config.yaml
experts_per_token: 3
router_logit_norm: 2.0
init_std_up: 0.0468
beta2: 0.95
Below are experts of layer 7 (counted from 0) of a mixture-of-experts language model. Rows are named router (the router's row for the expert), up (a neuron's input weights, with its number), down (a neuron's output weights, with its number) and show model dimensions 64-127. Each number is 128 + 24 x the weight over its row's rms, rounded and kept within 0 to 255. Numbers have three digits each.
After each expert's rows: a language model's description of what the expert responds to; "gets" lists some tokens that make up at least twice as much of what it gets as of all text. This comes from a sample of Wikipedia text that the model never trained on. Tokens count by the router's weight.

# expert 11
router:103108117131108181110145095126157124173137111146085143085122115143085152108126115122145122120102160124134128096121083146098134122121123089152155191113178126144110139085146145160163150141121160
up0:121121121116150133195137108139177125129144143081102124108111133121149084128129142140099091154124090163137080108156132093147167183153119156125161149143129104125176127134133123108146119155145100
down0:145119081183124176137114145134155144156119123088142126182159095128140146090151098101120153125105152124114139131119142139146133100128101142136159103124130099102101126127142130127090096136135099
up1:138123101154105136127154123095151128172124149105148108130158136120127148107147128091151135137102147102090098124090125118131135165158111100123136126142115111144165122125104115113136114105116072
down1:112141123127140189115126122140102126148100153113104143156095103115103165149129109111138150135120160166144123096176133130098117101105081105097126086114143084138150138138106090126153161126102148
up2:110153113135158131157148091108165144139125139124133163094141156156110147113080146118137086146119136153120101136156151117148139173118100127109150160132114132140128153126167133103111102095170132
down2:097119146137135159087161175155143136089112149085126112097107153096135151149175123121165117120110143105119118108138105150167098112125126125133162072106123146106136136134074131089144136090143090
up3:123105148102094113170136134082092125108118143140125134099132137136124141156136148091097087155146117137149103103128159120175131167110134152122129155116122134175166141157129111109159136138086147
down3:108135093111141061108133143092087161156088138128129101126093141181110156104145125139133122083127112143144141163119139148118107104131143142138121168125138131127140104149125074121143140180126119
up4:129135074116126137097144118090121121147121134127129155098141114158146105131152067093151108086158140119131135123170097172141095125166156144118135124139118064149119114144157110147138162131064119
down4:144138116124104151131105129129140063127129157156105132121120105151093088152151162150094121123110143083131124119103111118085123140104116124140184146127128137168073163141139127140127091144153123
up5:128144085107120137095122140136140174117109123128103123160114137159167127118087138125100108101109049143132112141144116146162114127136142148146158144188147093167130143125142167090111116097085091
down5:116056166104097125105107170142133132146129113119128149114156133162087141159080103159166099099112117114132128107113154137124138124096195099161141161134127134126066122119082140149149129133169147
up6:134156148142132118130119109112117106093150108126129151160094139131154136137137116107134118154109114133142123186121112126136132115113134154127097093143128175168169120146165120126146170107100141
down6:135157126154116142146165108099114091117103128066148130104188145158140110148176118159060129117133143107125132134084101103081137104117148141133138137126130157133153107169125115137109087140132056
up7:132113149150133127144119140120139107093116127139131128121102096109126136113176108152131107086105149171131107092126131178111130156110139119113147142113116101163092121138107143119121132111124162
down7:122142131171114144107105137131142100140147139120122152134125117111084114127144154113108137160129126138123113153101117152109107159127103107128129135128145126092137159129089122141151181127134119
up8:147104172110161121159075097129155117150166133110131136121109162142131130106137077150097079109072164115118102142123130154111166138136135104106153145134135152129182132106163114125147130136127125
down8:147111119120097159124145123131095160091099121138119099170122138131146102124107137107157201115117128164155138123142134082137124087120125142156117185099146097134099145139114121106123121142105145
up9:128106143152130122166133138088145093153144158092116179108159160115096120109145099109088105155123115097101101126119095131123132162120126130089100163113140152144118118094138148124139165154148120
down9:134089100138106170170108107146133160138129116120082129141122114135098113093099146091121117155131136155130141111135098162180155128133104124116132122146163090121081088125084125113094109093127151
up10:151095169118188138122127089152115097159111127133143094134104109118125138145155087148165131121120114156126095120135112094091137104099139103129145169157121095134127142126122183128126128149132133
down10:147160150149137111135115085153167116108129155104117165099121145150107115149153124140104045125119143085109088131175120134127193062149174120146127167087113167150149142119122113145114137125124118
up11:114135151094112126168153118118135143129160173113106163109137120131130106134126107119090079124128147143129122152155092126094096190111120129105123126135118128138149115115144157134114125118140110
down11:125117144119114160187116130142113103119123131141103118144129094102144130110129139126132149128145125158125090125147141114128156161094145124083092102144150127124151164176144115119093104140092163
up12:130120111157070140147118166133083159084151105111118129099082139120118136142142131139191105127095073149125121119138096180124156162114160145112104153123089119128121121165180140093173150089103065
down12:158160150126136110189147099118127127153141104090085165163154122111105151162127102118119124093154115112145155107134141091108117130143139115137116151162104153124152146087105147103207137162127111
up13:151120096113119129156142129114137110122147096086159158099117142130134164133080138103119126110148137103085085112149123106140122165122147133102143152157092124113103136093198115140166143101101108
down13:137147087091170134118132100075147106099117138109112176138117161137088130140143166146116150147128109100100117133092138093137124097135125129107142127090168072125123119133129115129184117141134060
up14:122150135160148133134084101121153151151132149115125086111133172125157133117090145127062093120135147059152127145105103138172149150111148131108114158146136134139112111108112124111134142115143171
down14:086159103130068152139142167085130138102134123124104123173163176110100156106112142114144147137143155141138103124075145112136110150096074134122120167124077142109128155123163143116106104085096159
up15:156119141178157114111098128162127113138139128079118107131117208104135130142144149122110141138105111123127152151131123164175150131127108109114129115114100127156141127115142186143134063151113100
down15:131125113129118148145144133144097177071096107150127125117119134121139121156087174126103111139124139144155178116173121113112169130093139135145136112103174151140115115101133162113132086110123170
Determiner-like adjectives after the or a: ordinals and counts (first, second, three), plus other, more, most, new, smaller.
gets: "th", " a", " first", " one", " two", " this"

# expert 35
router:129175084156116175103121144167127099130116116121136080157111157127117130140130132159163153095142141130121116114140148127153166090114112110140172122145158049126140116149103136122144143136153168
up0:142090102128112138151098141128131128159117131107139162113112142119121105100147145139140131101120084117098095187112147107175122126093107123131147133105130135165140103112169141129133153118122135
down0:125106137152126117098121116114136149090130059196116120133183129115142142151111127128116123145171105107126112075161092179127108147148123140114127123095149125117074133126126108142146210162109110
up1:142180104146127135140140178122121121139102142098140133134130144180126116113165133142139136137120096105143115161125120131104143111171127151126116073154150116199124149158123112137132141112139128
down1:130104133115130113107126139163133169124092153133098077132102157126080117147133139120105160117124146127154101090137115168133134114082154120127156096088172138091141130106125133112150144128098163
up2:133139129123134118105139099155125111103093138154096122165131159103171104124109119115136126108181121071154143134126152134169132115101112160125118138174121105154130161151108129132183140101113112
down2:121185144130142100200132103107111130119134110131123113198090107118103133115128128096138130088145114163142077139120137147118114125128166076142135138120177137106129147142145102140126136140118138
up3:132127135153135104158154142103151138092090103108117116125155136137097164125108107186172152101130114127104103100130126110096095149135152123104131114129131123112143121129140132169071102134115144
down3:138119149127130124107109113128097113125106142117156147137141099116137086188160114096130097158133166122119139141154128140146143114140139101142106131118122096095116120165108136108137202130139124
up4:129126117140158116148144149105120141101150134124152139141120100127110121114167076171171112143110156145106098150150149114165146135128145119103115128115137132114167116086136158049145126131117137
down4:123112152108100150113122146125106130111111071159128170159127131119111141140153142151083144195138099053125164111142109122139138120167114134116132146124116151100151119159173107123120111132188135
up5:130121179156108125131135139106128114111095163122150168126131107115155113119177145070086092129062113099151082147155123118102150162105119148135083123112071152144163119155112105126105127130134129
down5:091125142090137156134112126091126128100169119139121149138119089128137134096133196147125104124106110127155121110139137133113155170139093137145122165090116097172110116153095143129105149130109130
up6:149175109103137146105113091147093079130104118102126156136106087090155119178159081107117123113135125088143073158159129085118121128119112110139134093135132118130119074134129109110153130099105134
down6:128073125156108114135131132115177120128131142138134101127137135117097172106119137139106115133141112110144121081123092151152149075127184139105154129152176084094136151123125149126091141141170123
up7:124143134143165117122115131111126125118137209112146118112132158108140132114105124108114126135090101106095121113107120135082162118170133130122144125153135141159090151103136124110142182077091134
down7:139117112163154113085129149133113135136175147139158130083113121105161099074155138122086108168121136156136146070112129145136145096120113116145141157130095106090104108120139151136109157156111178
up8:156109142151102089115122130166135125118108126112107110142142147112128120116054110113142134134150144157134133109181113167116147135153157123130116116129144066092131085091132169114140148129131123
down8:124125168093137175140114101108099161121150129114134151149144107114176126153175128134164145164160148093119097130126176129141124112166130126119149129145148126115159094065123138084113117127137134
up9:153150093100120158145105116126128121141082155118111129120124123127148094106099104100198110126131075127146103127156108118141191112146139128124090072121145120151123123143169127114090141122135136
down9:138138085172121088161144124127095132115148110133155113115102176137143098175120132131138155131110123083045110133120113145139157119122160142123151134121164122128136110126098150157140137138122097
up10:138164164118132125151146111142109126152121136118107139136124170137148142160149095124142111155106131122134087158112132098143125175088144164120108139157125127119100145134116169117083131125132149
down10:117140128115097158083092163144140084143125120159138114121141083144087126116123097093163107132159080099159133121113158138094136151143105098168148083127136085134104134134149099157138113126162147
up11:145151137154054101149128152132111159112164109185139107114105121137126142123155084157129104106150161117072094143147173151108122129138143157091131100148123145125143076159092161109146078141102161
down11:151121120117110101109075140127122069117118115140119123125145107121147137130139113173131134134118096106068094154128119126131126101108134159122117167140156142132160131140135113113150133176155138
up12:114124125139154140128140132109156118122115108161158122145114150115152142100103104149121158101129153166122102160101115120115142150141156160120149119163122116174167129133131156164168104131138076
down12:126147113156108102143113166126099122126097150102074135138098108145116121201115136123124079121120103086093118129142107106141154124161150110151133156108139145124143153172122130091113144096113148
up13:124111120125104125115168133153153107105083183141138133098117144173163115121146161143127160110106115126144093150129088120111137158127116148128116088132130129142130125130156141143082133133098132
down13:158135155130122150128134080115095118129098106142152141113104114098131087159146139122149110133101124147116141158139150086126098079136135125139120154159152128082101084122172144139116132085145095
up14:167146103093138120156116105106105156108138150123107164136098179142140159100131123087141116157099084139132098136117158143157137095156110094089159100138127145154139141104100115119106187109108114
down14:129125090148137175151144119152122136127097124109099099100174125087113111128137098141134126173117155139110131132150122132111152129128163096125124170124157104156105135125098149111157128115125108
up15:101145114107153117174133135099134151080120147089128133125105130127134140103123128123141098164140121133158108148079096113144146138140135167116125143172134152129121139142149128113141132160156109
down15:118131136146150109147161127132124125087133136101121127103133108170103140129152111140097092166105099123117160146100127057112104130130105141106142101156120173130149124129182111096156110161184154
Main verbs and auxiliaries right after a subject, such as was, is, became, had, plus the next separator in table rows.
gets: " was", " |", " is", ":", " (", " in"

# expert 23
router:092152124145103147113137132134125147142133106131116115139145096149117151094110135123117145153177113084106144148087138146153149100098085119161109161115123127140145161083110096180106130145124136
up0:140129123149163150127151109115138145163098103106152119130165143107172138110094103098187109129154125127141127092163134111124132178078149151107115140153107088140135124148162116120145110103093130
down0:087127141111180153122128161139134153145138136118149138116143096171098141147166146130127076138115125113154124093136115103137174121126182123152154116150155158149135133096090111111133088167111140
up1:120138142133081126141101156146136107118141166104114155150129119102105105111146143141105159157073101144134143154124107156104109142132114111123104112143102106140156117159122125133125122116066138
down1:126149140132133098066141111112172152163119082081140118139144104124095115161112085154088126118115114142145120128135120131121158132152130128103155169137157158152129146141105123148099148114148108
up2:123173132091113106131126128102140094134097117074101134092116123131119119167106095076112132128184121153081127166129139124145133126126126146138153132129088120138124165194154137127133154135115143
down2:142136144152080168105135108157071093088122117178117134132136143129140125140165160112133138162131161165081117089113140129098117114121153101135140098172148096119114145083142131136103107146098140
up3:138116165114124108094110135092126138138119168125111104095163141121141116120133141105130119123153101093148124142119131168125109134125119127110162095144127150169145130144106130124115171105083094
down3:135197101081111130122139180185132142163076116122140148130127147121126102114103143105133107086145115107136115105128112113132125142121124120158141127139113112110127114122150139106151153131101102
up4:120162120117099111125173107159069132122130156091112118141115094118119122148123080121113083172121110126129146131110142118136151122138128136121090188137075143102121134116144095120131175122055134
down4:170170134108080129125165133121115093121115135140124118145125149141173166108145147128172089151139089133125167147113141106093144106124115129116086110133096175129133088120177132082086135140123141
up5:150139116107147115073144118148139131122150164143108115126122125109147150133124103093160097170131141152117105159124139191151112136157133145121131154149157114120120173101112118097124106095113115
down5:147149105067122110079140085130163128150134124137091085138132128126140109168145112135117154118121075136121159139122137120149130153108132123148129139172145145113147154150138130123079131116146105
up6:162154216144186109109111122132162140115119133168113129143140128045154148133105142130111099110132116147149086115125180120132083118107131111100124161112114124117089125115126143119110125109114136
down6:138154158149107143122107122113124128161091115129117160136119153137100116123111152096138105120108156187091067155107096137118124142093148132141107138111105150172164131138127119146128170151149133
up7:140126102127136136171154118117094131149115150080089147157149159131130130118114128076159086143132147140092150116141125155165147143158132130121073105135138092116095148117140146099135148120123103
down7:088136095122134144132080157125156187123141139136128125122160126140098136125072162115129099139137083155123134103167179097129134132134134115123113108120107140136116138116110116158158130144113131
up8:146116129079113122173093160107115121142125092135084126082082120140121117138075158125111132157149110155114128132129104103168138147160130106151123156136127097121135141136113110120125128132061086
down8:118099141090109158109161117080112090070155184142095117145121084134121129157146141137115158136121163159114153142128125124174140113089121094138156105072189133135149157123100160144124101116122125
up9:140147147115135104156139137089124140110104150097131130153113138154125150090092127141101115113154085122105129121130153089188158133120135157120086171171082164107160128104169108135171167107109101
down9:120179123145172108144154129138155145110137155138099101109119137091099107117126139155135114104124089141113096146134139128139126114103105113145152104095127145107117154125083127131150174138164136
up10:137123128120150118151102145118139125120118148123137124119139183133198134103090101157133096113078100107132132147127104144137115152144114160110098111173105086188156118109094149159136127133107115
down10:111079166137152168121138140149109110123140114115138176126120119131141155144148141095122133107151148138141110139112155123090122147112222142132143097179125112141141166100123112111105157114182108
up11:143140144130136102160110113102111153080145112170131114079153139143121147171107130144132119130127119139109114077137187161169102132098136204116143162113095132118112146148097142125129098113099131
down11:129149120110130152103122107109115180121112085090152132079089107119100166113129138140146129107146133124115092152157114119117211156092161109132123145092163113144109138106086100106171152125118163
up12:124178096113140086145111082151183123117121152136135173109100112141104145150120172159080124100145097126091066112141114149123141129126133145147114125115108160162143074111117140142081099119089124
down12:133147101099128092154134103159156157146086104117138149101101117161104147108144138094114125140102101169155113134111101129142162079163128138152143125158145105130130119091092101160154123114119186
up13:130136113130111127138095142083119066130141149122169128095140138102170108124137080120157147145128061106149104132176161110111117137109125146107125148129098099147132157127120138136145125095172092
down13:138137137104115126114153172083134127117131077132108134105154128135107111137137118158117095137163150148143140180135124155097139100097122157153139143074118196172124126132144135195108127119123120
up14:123145129140126114113067128081149121062067141125124118138158125108133110153138112134124139129119125130090129141109155120170169139122135131091132141128143115133136147168120124127116150129073105
down14:126133124121146161087116093124141131133170124168104148137106113113138143137135091152144138106131156107115147144193132129095107124103143169135115199161158154116117125147131127090121112129106127
up15:111148132128156126098050122121159103119130147098133127101170102120147126132178108090129148133135148130163109144130100105159128113114134111128125122122081137175095154150177091105127127120158120
down15:119147123083168106089119148128127141116109155120111123158115132123122117127107104088131156092131129073143156117159168116125150136143134096155093149161146131105123142099073132144166170159123137
Word-internal letter chunks inside longer words and foreign names, e.g. Ca-uc-asus, inter-fer-ed, bi-bl-ical, Tel Av-iv, often before endings like -ed, -ation.
gets: " the", "it", "6", "%", "ant", "c"

# expert 47
router:121096133141108154129153174117120148161147098156134131135134093157095167102096147171104131101144143098139137135110121108090125105120105114161135124123176107092118149091107098127124124125120167
up0:115126095143089112139128116088176097125143101125145158084143104151130104104112078180144123106175076103125101155122127159120132141154154117132157128126124144149132107109135129120107134092139125
down0:149145095146126158121159181095151159104137107128120143123075097113144126163112122099108145129123092104134099135068143106155116128124181134160159120168086099140114111123140121076129111140142164
up1:133200139086114118156124129124112142148099121126123131136154118123146119108108113170153086133142042130120058099112132143112143132155154137125101109131127155152150129084126163094068170139118114
down1:123143152122087108127121139133163128112116139195130131153153131103143153117130164125118143101146117108116079151176117121119073103095118143128122194079118124127143143140135118092121085131128092
up2:135118186127155104139108129107131151099125105120177157125097132098130109129115156137093112167121153172112107169157109119158100121090119147122102086108123123139116159132137138090143139131168129
down2:128103136119143153124102116125140096093161102171158123120153096156174135135122146132136108068107146172135121144139161106134092149129142073151098154140150110143142131101133115113108117129133123
up3:137163139123119109127113150077115121144116177181109092111158107161134103191079114102166113161113089111151129150115106109113107179194142148127147127136140085173161121158134092139089144109092135
down3:117139125094130157158118129118117139147111102129137156188135119090157156187125106143156117166140106104161136091110108129176077118164089089128113153128142141064132116122125139161142128067129169
up4:141119177089143103135088166112124134114154125132144170103080119161140144158113115112147077148136113129157117133152063122116127122117139116148124125160131118121110158101118106106103093087104127
down4:137089156139100158181116124126163136136154130143105145135144095125116117115128104138157112113181141126116122142133128116135119154161098136132112119125140081116151139115109127115091130079132101
up5:114164138110145083149116132160103131127106081156129178121105121105122113144147088115117164133142110097122130166111131124161095125124163122119162163128143136140122151153124151143114105111118133
down5:105137135118150070155092130107127111103102121105115144140142125121098135136117101142117154134131072110082152143102086123133115166107145128167163131123131139170132157142152115162158150133148118
up6:107077111086123092159118139121135123119140125149116125124081133097130128119100139160132121179118124135132113161150137102166147112128133125130146083140097127153125152127147134103127150125113117
down6:131117147162109129151112125102113111144092147094129103098101146113121129177095098111159142101159120139144113172158155098122136123131134089149126123128148089098183102146136146154146138148173154
up7:124139100134114126148135158083147101140141129113173161116165131137130133150149142098130107158124125132142131146186126121100122202151128128136134133121127153123149152110150105120086108105143147
down7:110127169114074156136153106152138151136128091114111121192173145115128108140109101117136139144126124130117147104128117160138132051157127148097082147155154158139125148115173058105146148133119153
up8:142166137172153066146147142146172145158116137098181111142147125102144077126134142126103128130125128131116118129144091121132095086196142143132126116152127142129094154120109163115101092100066116
down8:122110153094130168094149152145126141146153159104112118138123119144106161077148106116146107095121180138147146104150135149121151127115113132116120132131116181104135093134096090058116149105174153
up9:128169088063168128169116153103125062083131093126116137103154143120129129104162138141130121134109140127085108107135150115173133146133128129114092104128115164173164103148167144131112100143079095
down9:109111142120156185123104133133101143179134148133114114127125122119134137155126147114144121114159118134116126099141116113133123150089096121095173121115140086107105141143109137122116137101151134
up10:138110121121115104109139117181101096160145116065188136113093090099116118124155133128173078164101114127123151128170129080162131165116128138118125160146106157123141149143112104108133103126122098
down10:107130146137129159135130139143105088142094125131116118139143090143131129126141132111121140145120185114123121159122092150132088112117121160150152118092108102074081176170092145077130124126101145
up11:109129153144125138149133121116154139093131140109102149116124128100166166116096116116111103125118109173159094129180150107175120145158143193128132161129117125152099142169124121110113102108141124
down11:129116100120149132080141167139076099099100110126093092153126129100098113127136119136139136141117166075177169142128116137116103119136116108067125131116124174134131135086135117150160128145130143
up12:126126175149120107098115139096110112153111114110145189123106089145121128131143124123116137110142160150133091156167143136152140150122135103130158126124134099123106158172083094107110100077079138
down12:111097136118148164132145135141110111095185153167122116121185134174143138169113144127127114135145136120134146087104136145132090182096145152110101125138108137083124159146118125100124140126133149
up13:147123114112142109094119152088155143138138148141126107084162116135178154150169103142123112146101104130101130135159150129098106106112151134124170132125131132141108136116151114140134111148124109
down13:140135160161153112141149128128163132120140118121138177127143118103100104112100145154140130118128109100127127106128150159124135146189121169087160120114167124095147139116110115096144124150132180
up14:147134151113122104118134186118088122137095126104114192125090095160132105149124131121138148163165108101165127136138142137107126161132135142149138082110144133124119086134120088117121167120043127
down14:133150129143123149175091096092183107133142115134104087141146118137138141107135103141130130085144146176095122133106119130125076091106109132108131147150149111094120147119123160150145127136189146
up15:161134107168135085090108088106132143123146169091155123104083115136145088130128129138100131108173109130156112115115139124146156143120120112124170123131093135138135097115111110123134148106097114
down15:111117107069098170103113112124118122132128116118147147102122153118180092096138139154166115141118104125132141113117095115088102157103172131149120119074083169172092104134121139134124180156147204
Pipes, slashes, parentheses, decimal points, semicolons and unit symbols (ft, kg, ′) between numbers in stat and result tables, e.g. "(1/2)", "0.4".
gets: " |", "–", ".", ";", ",", ")"

# expert 63
router:127107105122119141107150137149132153169138119144139125138145123161080133138122151110132163113118141112135135124100142128164153097125102109161162132111156014112135131103099128172160138138165156
up0:139147147148118132137126146146114085090130108144132156130110136092146087128126093146161131122151104147104087126176136107145113135128168125135129119147126117117110143111147152139139147144142102
down0:121118159073144162148128131101125086080157130129152187140112130130096116120148088132121154146101094122127086129144126146149128159165140059141122149130102161099182084106142119168131175153131153
up1:139141149149124103134129084115099145105127162155123095143139143115136135118128150123111145145142137166110077138149135124161122130117138140084107094137132132131121127097125115098166125082104114
down1:111152138111136157147110132098095180113133138104147120146089138142123114154123096132125083138123141136136139180150137098134131123084100132131100135129099169110141103112150139144114094094157158
up2:160127100153109099123109128136121085164082096125148138147120120111140110118104052137137132099153136109102112166141135212156079161159156126101145140107169114099132130120120128132130141095128137
down2:128107121148158144102143148093145196119131123109142102136178133142130161114098103066155142135143128113111077130166117104149128095114095137164145139091101124147167144110144140135114133112140126
up3:146137095115122106130080136142107136114155132108157112129071165107133129136115153157127112124092127120136130137153098119131116131132153135102134135126146122102127143167123195093073076129143134
down3:149140144117147173112106146085116129149080160087129137098106073151128094166134128127142131147158141132151111099102178121117171118129123149134130080107116151079137115193131140081116157115085128
up4:138108101154151120141112083128129120123117142109122162135075180111147121131200108116068142122116131122076131147128076141169170156131161142124137150138131113165132108125138168116123151135107104
down4:131138162089124133164130114121094143120118103114114124134124166144132129144148119129110137116085150155133144119123123118122130162120127113121096127082153161146120112106130124121151072124128113
up5:110180144139148125130138145072121138149160194128143114081163122122131124137122175109154131138122125110156108131121100194139164125109144147133129145164109129181145110147111118115135124082108132
down5:138136151151161077121156121090107144151125119112098138125106115162097092135143099104126112099089116119146132154126123136134187103125106122132140056148106106157161135157125125138156110177158128
up6:144158113146135154119108116084121094163109152120154093109154145140163096105158147105106136096104115129119101121112091125153149132162131131118108101157141126173078103114121131127180166151142111
down6:115117119116164130089156160117122119145137132121169140141091130122123136125099145115142103066186160146123146149173157111135058132128120140125144144158143135119118138118120085134123110089114163
up7:114146161139137122144111132104172124126094096129127119132087114118155104152120132168138095204124077128148150135138099150170129149106163126108124109143119139097121138141148132102150187144120116
down7:133157138173111117112115143084109128109125135111116114119115084142145135133115112102105141114144105137163112129088108134148122114215163125114126146181113148120092117167182135111139103133143114
up8:157150115150109115099144138140166131121072150127119127149131155117142117128138130125155136105133115162199146127147118169101094117168176099121127088145137100122098118133126138122101129104100128
down8:155136119113153119160140124111123089127122101125140153094143149139118144131130109085080139127133137093084110144149142102170149167097124125122097164147112123112160149096101137140179136136192131
up9:118147160113118081118084127128151112129158142097102110112154132136127095139099074111116110115117094152164124113134124173167145106155168145100131138123153130165156082124136162102107125128139131
down9:122116119162128136145119127135152139117137109097119125160144178135138128101129165143155122135100113116154134098125155133094161128124135127099102168072182167089136131160110134099083114137144148
up10:167126140159158058144123129135117142132077091123150128155115100101125097120139100149162135131141124147145088136131147135139072116120152118114134137109146101114114094117130148139138165134105137
down10:137109136127136158164140147134130160117145114135153151131147138180082147125167154144119094122127150134141120115113116170151137150106091116148105122107103120069130093120142103135183148125124155
up11:128145112112139075133133151149120137119137109146117149135139116124127081145121110095162120162156139178085115124121138106100110118153201149126138144187148116112117139119121154125105143147106130
down11:129145182146147141117160125132109084088159123134127110108144161115142104105155123162137105143131123134115161114080178167109131130100147123120127134105116113154131129122134098116136121163143131
up12:130146122118121083135108126121156138122121151104145126135095134107141104101113108181168128087104137117075087084113147122131144093161127156104126107124143129142146081104136122118138141141124114
down12:116183119122149133118148152129132117110143105137123121102132183144096185111114117117116125147128111137116094101129086122103155134122119106141154145099129092143157149156070119120120131096171163
up13:119114085129145077128126128127176121114090112136134137149107165087133129099141133188132122152121130077077125150143142085140194141083160140093135164145140124118147139145134187100093149122106138
down13:127130168106148121105148115107111110148149127072080146107107100128125099151147100152131100138151137114134119113146141115077145119120091147154143129175132178078136096130065165106128156109169141
up14:177092074161141121132132117172116084105117113096108146113131126094156151093096106110123157099150135150147114146109143185141128114118160116092129137135152131146117139128135150116138141070105119
down14:134172135116165127142126113095167179112122122091126172146147141132099128101125138090164169142137081082182106158143144141180137124115141130109111122114125071161170121120183095141114104140126104
up15:105125111155148131156129146094124130111123111122146205104106145127140131102129086122131128141090097086170135153173147141092135140173151141113099139142134123186150132149122099126143130098136125
down15:145127127110134156110137154138136110124109153133150141195157128144132145115104149112088126130154115143143184100067123106123087139140148092115176158162142127094153115124160118128118163113110110
Pipe separators and divider rows in wiki tables, especially election results with Candidate, Votes, Turnout, and office-succession boxes.
gets: " |", "|", "=", ":", ";", "---|---|---|---|"

# expert 34
router:116040189104131172103172113152125151150140116168138153150131104127118134111113101114102115153119122115134132113138128126131150111102111081147107143109111089124131132106174138163128123132130154
up3:124123152133167128152099134104164123090141135106133132107132110119108137094142161115154105155081119108172125103096147152172155145144161137106127152147095123170156081127156147135113151151121145
down3:140098148161123132155174148145123149133114130116129100108115103119142129122166111106146133121135092112109147105126107161121115101127115100153109098161159057145125097170116103118108114112116108
up4:100141168150161117100137136129159104098098132137138154146127125125121080110126083152137163134127078142143100094166108170146108129174168147131140104129123124122150140136158125134162132138142141
down4:122129106142125161132139110098109147132150115153127106120107135129098137110092108113128107125100130111094167167140153103115150087090146142095126183130099168176149132134113154143141111126162121
up5:147115146129190127115121150116123088120093112142143123142089105071168100095143132103126139119131099200170113125125094133144141121150154110128137108125144105169096168151131111140123160120100145
down5:136102122148101189125146151105146175072154145154092144137147152161085135115145145150116102108102162078108141135083137126119124150091123119112116132175121116119108105090143153144136128122119127
up6:119119173108119118113107098142088134154128167155105126148156113115117084190126090146153131138110122138100122113147094145158113144154147137095115116126122178120167091169148148131119169116082111
down6:131094118120112140110110167113108138138143130172177094090135094117135129132137136113152160101134099139119078124122146111134141127160114085137148108135137154103138152098113099128139127144179170
up7:130139121148103143144141133131188139151102147132153118120151128094124130099104092133121148126096099092142132104171121097175140133158126111120106154134143099144122141111127085113164102131103112
down7:108121140141159127129089046101116081150133145138147149137122150130111134140184135135131120125165078160141138106132096107129112108156090106140133118131126159130114145127156129109114167117121138
up8:121127124076163126182140132129172143099134136075149141126163122123107095103099155127131110154118146139063108156137147099113155166125187164128113094129132127088148156130164186131143143121133136
down8:139153142055073147088125137130132115124180097137104122128095138132140143095147122112135111129138098161126145139135132154121090088119097105123129159134139112107136131086118138136109156119108077
up9:099114151109108134156148112137147138141108130153162162106130117154135127082138098155124054160141079154152080108121119158156185144156137150116122139152101146151117164148161159120171120111130126
down9:076099140151142154115114129117136124160162108160117100156131169097126116109118110126104137128103139125114153138125136129150120107148099136083134138118112132136142135158099131125106110143140165
up10:129112166099118123160114110123112145136112122161086128135129168121130138114151148123114125122091075126155070113133138138113144122105148128121105151130052132204121117158119147113161146145133145
down10:110126147118108152119164112175073118134145082103147117147144099150122113123168112156083141154138142112112145114145131126124122121137119131117125135075154136137157094158101149105122118156162150
up11:129131146124144124147142117130098128149096188119113101141172169114153129101149112103100164139145131134131098109120125124100118106152111160105076115121140125114109104114140180102162102138140128
down11:115091140079142112125064105166116124151185094107136170118119138193140137135131095153136156114112139112125106157109128129145136135089150147116140131136103135129117134171102112144112121127108118
up12:141138151128148112117114119141117117126117085129131125116144177145132177167104166133111082103132118160147117129121096114143131114125146174128120147116088143161143087136138125120141098127141143
down12:120131094155126154101120115137106118153109106119143095120193140106120153178127118138120129144167157117156087145111128109132149120092153158167135167110153160140122165129110119086145119149124142
up13:133112147156166128145155160134114115122109171121132171110093128129164114129127164100112089155105124154085076107139149161152115139150149151126142155112123097121098115090142131126132120117074121
down13:148117146097168121134209148094145141131119101165099116158139162106173130140166156154138114077129113169099085139123112130104113119094112168153120086091160156115140125141146170102147142124112125
up14:165125124099139126115116149122119122125084109126144163168159122140123141125121153152131078083151108133093069139148085137117131169089191132139122116105129148128117157124140138107157140036136124
down14:128181165136135086162145097106126126136117145103115150113114129110120148147098118129168149173138166107112110137075107104131129131135129166145085140098103144102148106117149156127170147187135133
up15:099123115117166135132156120130166114113168134142140168099128118125105158105109141111127084147132114148128114117127100119152133117174119114125146092128117150108120140104156106152107119105105119
down15:122083111116119139117101146130107148116121157127123134146151140147120124113135195146113096147129094141125167104155170167089117122115133126150132109108151134124116111111079075152128133112148124
up16:133146138154157099135142141083125111147132159123134111133175155110144141096126138158107137164103143109116111120104167104109086138109132154104097102140141102108138135106132142134130116136134128
down16:100096134112121101159102140134115155164158137129126126183148164101136096149161158127112145104124185141128144106125160146093138137122098176134118156112100104106104139103126140124102123127131124
up17:125135165185156103135157166105154143087161115099141118200095106156148155103159098154107113135128152136110092142151142122137108137143091160087116138104146109099117099159088152129113168142134140
down17:139082147148128124138100148146141131166153151135159109154134104117158125139110159148111114139094159141133110111114136122075175150069102090141130164113108113152114126120138127148126114105144104
up18:141112150143192116115134142126146130095137118151166127122124123136128120105146084159083161101155136090065108165112136064124119081094129131106116130155128095130117155114134155127103105140142149
down18:142060157127125161116134115164069140117147136178135126177113126156144134143106129128116122158120127148122103082156143130127136132133147120106147136109106127172145090132145130161152112127118150
Determiners and possessives after prepositions, mostly the, plus The, his, their, its, and adjectives like American, British, young.
gets: " the", " The", " his", "The", " their", " its"